Below are experts of layer 4 (counted from 0) of a mixture-of-experts language model. Rows are named router (the router's row for the expert) and show model dimensions 0-63. Each number is 128 + 24 x the weight over its row's rms, rounded and kept within 0 to 255. Numbers have three digits each.
After each expert's rows: a language model's description of what the expert responds to. This comes from a sample of Wikipedia text that the model never trained on.

# expert 37
router:120110141119156119153108097103137124129131148149155157138105112096148171119069109094116153118109107139101174134154131124122112145175127166148119153119178129123125164129119125121167132122101170
Middle and ending syllables of long or foreign surnames and words, such as deGrasse, Guðjohnsen, Aktürkoğlu, Wedemeyer.

# expert 8
router:103107148109162088150115127122119100142153142131153130095130152110147132096098136160170150115137134125101132173139129194133119105162105174125123151053111133102115128104090111118166128081128135
Byte pieces of Thai or Bengali script, name particles like de, el, Al before hyphens, and lowercase word pieces after hyphens.

# expert 25
router:139076143091126107140140108079096153154095150108143138170110128114132141108113164136135131102107191100130113122148164112125124180097159127142107154093132132091051108146121146118140160078094180
Capital letters and pieces inside acronyms, product codes and road numbers, such as OPAL, PXL065, NC 231, Mac.

# expert 12
router:097112151136118131148141108120100127136098150096145119179091143127124127135099109113129144110105124138111161117139127159134124103143097193129112125084163151128131154113121133106140158131139120
Words inside names of organizations and places, such as American, National, United, New York, and the s after People' or Women'.

# expert 19
router:118112111114136126148085110117131161139128154111137146197112139129140151104102139144154189117104182172116118140121127184150137083168084126118106155112105134119125162112154132107130148087075176
Verb particles and adverbs such as up, out, well, back, plus mid-word pieces like un-able and annoy-ed, and linkers due, However, After.

# expert 1
router:124134149097095107148133114092112150148122144085129157133106087106128113054076169121164143126112139119119114121133153141142119097108118167127103140107122140105134095152142148107162137123111105
Pronouns and common nouns for a topic already named, often after "the", such as it, he, the song, the company.

# expert 32
router:139104127115166106138072132089129103129114154159161118122102133130152197137117104093158125111123146142112117141122115163134141101155096118148099132100145156119090169093146143100145169115058123
Lowercase single-letter word starts like b, d, v, un, opening quotes, and colons in French or German titles.

# expert 11
router:107098111102148123153111111141116138152170155175112147167119135108130130143132100120133126120123156121108141151132122173150127133139133108122119126108099119109058164129180093117136151124068112
Adjectives and their word endings describing size, quality or degree, such as large, shorter, distinctive, major; also more, most, million, %.

# expert 29
router:122092127121138098137139115107116115151138153109132158081138127072133174127073112144126144096122125118119109155137125148141129108157135141164115140115150190098137171109119115107153151136128121
Initials after periods and word-final pieces of names, as in J.M.R., F.C., Louis C.K., elegans, Jones.

# expert 20
router:143102142130145106153128099141115101147127136151157133154104130094153138141068101100109167125127131139120169138138140147134130076141121132145108151122175153107131159125099156101156156080132131
Word pieces continuing personal and proper names or rare words, such as W-ern-her, Minn-a, Dr-agn-et, plus first names John, William.